{"d_model": 320, "activation": "geglu", "router_score": "softmax", "balance_loss": 0.00849, "balance_bias": false, "lr_router": 0.000804, "norm_eps": 1e-06, "tie_embeddings": false, "optimizer": "adamw", "lr": 0.000682, "seq_len": 256, "train_tokens": 613300000}
Below are experts of layer 5 (counted from 0) of a mixture-of-experts language model. Rows are named router (the router's row for the expert), gate (a neuron's input weights, with its number), up (a neuron's input weights, with its number) and show model dimensions 64-127. Each number is 200 + 20 x the weight over its row's rms, rounded and kept within 0 to 999.
After each expert's rows: a language model's description of what the expert responds to. This comes from a sample of Wikipedia text that the model never trained on.

# expert 48
router,204,210,164,176,188,179,173,207,183,212,189,213,196,185,198,205,172,207,204,192,198,205,181,218,177,222,242,174,182,187,210,204,193,202,211,222,166,205,190,180,207,212,187,199,239,215,220,214,222,185,213,215,228,162,196,216,201,165,227,212,157,203,199,174
gate0,221,192,190,208,184,205,191,210,195,216,201,221,171,195,213,152,208,206,195,222,182,189,209,225,220,224,197,155,221,202,211,186,190,192,180,178,213,209,235,212,174,173,178,192,226,195,201,190,205,199,213,226,201,226,223,191,193,195,207,209,186,216,204,236
up0,195,220,187,183,213,245,192,193,223,205,219,199,225,216,207,180,228,201,218,196,207,202,175,169,199,227,186,165,171,194,194,159,218,202,222,205,181,190,218,242,198,168,228,214,184,243,173,208,183,188,197,155,177,226,217,210,207,176,177,206,180,191,196,176
Description: Pipe separators in wiki tables after names or entries, plus table fields such as v. in court cases, FW, ENG, Label:.

# expert 17
router,189,182,227,210,227,197,182,209,219,204,188,175,192,199,193,213,210,197,204,209,211,188,223,233,173,215,186,181,204,183,199,178,189,211,183,176,221,174,195,220,212,226,212,172,208,178,175,184,205,174,207,190,214,241,231,186,195,186,174,218,228,213,175,185
gate0,195,183,198,191,218,235,199,195,206,224,193,267,209,194,178,208,183,232,175,175,216,180,184,241,229,228,172,210,210,204,224,196,170,198,186,191,208,198,177,212,191,202,204,220,186,221,194,190,207,224,187,197,194,217,176,206,177,200,194,192,172,202,163,209
up0,204,220,200,183,204,226,168,213,248,182,224,185,220,212,199,208,186,221,218,191,229,208,235,196,181,203,175,212,210,201,212,222,209,180,206,186,194,166,170,184,244,212,198,231,209,175,194,201,184,204,182,178,159,197,168,220,186,197,239,199,208,185,201,196
Description: General common nouns after prepositions or conjunctions in expository text, such as system, plant, drug, environment, child, network.

# expert 39
router,200,241,201,207,232,172,213,173,210,200,178,196,213,171,196,207,198,172,201,192,222,198,240,209,184,213,225,218,185,194,198,205,205,198,206,195,196,162,186,227,211,212,225,163,234,201,193,206,219,168,190,190,246,191,231,215,168,231,214,228,202,219,150,207
gate0,202,190,171,256,193,166,192,178,201,222,206,184,250,174,194,175,191,188,176,264,201,193,179,210,216,161,176,172,165,197,192,189,188,231,205,197,198,212,236,202,175,193,222,198,192,205,207,199,181,237,176,178,198,205,191,179,193,236,211,207,194,171,178,214
up0,189,185,160,239,241,210,192,203,216,212,181,197,234,190,193,193,213,167,208,187,268,191,193,180,154,194,204,197,182,170,185,171,229,224,176,189,179,209,241,194,222,195,222,190,213,188,202,192,158,187,196,202,207,181,192,204,220,225,186,206,230,200,167,195
Description: Nouns and verbs in set phrases after verbs or "as", e.g. as part of, took place, make way, role, appeared.

# expert 22
router,189,241,203,199,199,200,196,207,224,227,227,189,186,195,193,218,209,228,171,208,215,218,190,196,191,201,173,219,214,226,202,198,181,198,235,198,228,189,187,211,199,212,191,171,212,201,209,190,210,190,170,197,166,236,187,201,192,187,207,200,175,162,218,228
gate0,203,185,206,220,182,192,175,210,192,222,203,220,215,223,223,167,217,210,164,179,205,216,210,224,208,212,179,173,226,183,196,207,161,201,195,197,176,208,245,182,219,202,211,197,220,192,212,211,188,199,173,188,203,206,222,187,166,158,230,213,157,190,202,209
up0,200,228,197,154,221,229,203,181,186,207,205,211,170,218,252,215,194,214,198,195,189,216,213,212,202,194,220,200,199,193,183,222,236,215,202,212,185,220,236,187,168,166,201,166,180,196,191,213,182,214,205,173,192,175,221,198,198,163,202,192,201,194,173,185
Description: Suffix pieces like -ed, -al, -ing and table cells in sports or award tables, as in Season-al, regroup-ed, Lead-ing, elected.

# expert 4
router,225,183,190,182,149,163,193,230,187,170,219,205,209,179,207,200,171,156,209,208,210,211,187,195,213,214,222,229,190,197,204,199,176,206,198,196,177,209,201,154,200,181,179,174,215,229,228,227,189,191,196,204,202,192,162,180,191,187,207,213,159,240,224,172
gate0,201,172,184,216,186,192,163,186,176,170,204,214,174,203,222,187,175,197,169,239,211,177,176,228,209,202,212,202,201,174,216,179,167,184,181,176,184,191,214,182,205,213,223,176,207,213,167,219,182,189,195,200,223,195,200,185,182,161,201,222,176,199,205,198
up0,213,199,180,237,194,255,189,222,247,212,223,190,197,186,196,204,215,169,199,168,191,209,189,215,204,208,208,186,194,189,190,201,217,215,187,198,202,177,171,225,202,185,205,245,191,166,222,162,206,228,197,214,175,208,197,207,213,169,179,225,200,219,194,224
Description: Pipe separators in election result tables near Turnout, Votes and Registered electors rows, plus name endings like -ey, -ry, -ley.

# expert 24
router,177,193,196,225,201,189,181,183,196,217,213,212,179,196,203,192,221,191,173,189,204,202,195,194,204,190,158,235,243,182,187,193,178,190,238,219,183,194,173,187,210,189,175,166,218,192,171,190,206,186,190,190,165,167,231,171,224,234,171,229,212,168,162,213
gate0,202,208,164,200,206,178,197,208,170,214,220,209,194,231,196,208,231,226,160,222,221,179,193,229,184,217,172,203,211,180,199,182,197,203,205,154,210,176,209,227,168,213,219,170,177,211,176,184,236,191,185,193,194,189,219,160,224,189,226,173,188,191,213,200
up0,211,245,203,207,182,208,211,193,203,207,227,194,201,222,208,175,194,225,199,186,235,174,174,212,149,231,205,209,199,224,191,162,218,182,192,240,195,174,204,202,216,187,198,217,191,184,225,204,180,191,198,220,198,189,181,168,162,175,174,185,219,204,222,196
Description: Pieces following Sh, Sch, W or H at the start of names and places, like we in Schweinfurt, akh, re in Shreve.

# expert 54
router,206,205,219,182,214,219,199,223,166,203,214,203,182,188,171,189,165,219,219,226,198,205,224,200,231,216,165,234,211,213,168,192,214,176,198,204,199,175,207,197,213,193,183,192,185,209,229,204,187,182,210,221,221,200,224,187,170,182,228,214,237,216,225,173
gate0,180,198,184,185,176,201,186,201,223,218,188,193,212,175,195,180,196,196,215,236,188,199,211,205,206,197,180,201,227,182,196,162,203,202,191,225,178,215,201,205,175,213,232,211,205,171,174,205,193,197,219,217,235,226,209,157,162,200,189,227,184,219,201,202
up0,185,176,210,216,190,210,236,206,225,229,192,236,175,197,187,186,196,159,194,175,219,222,212,194,176,196,211,229,185,171,221,201,213,207,199,184,193,184,208,204,198,177,184,180,159,198,203,201,187,218,193,149,205,183,189,203,198,194,170,175,169,167,169,211
Description: Nouns and determiners after a, his or her, like another, same, own, whole, number, ex- in ex-wife.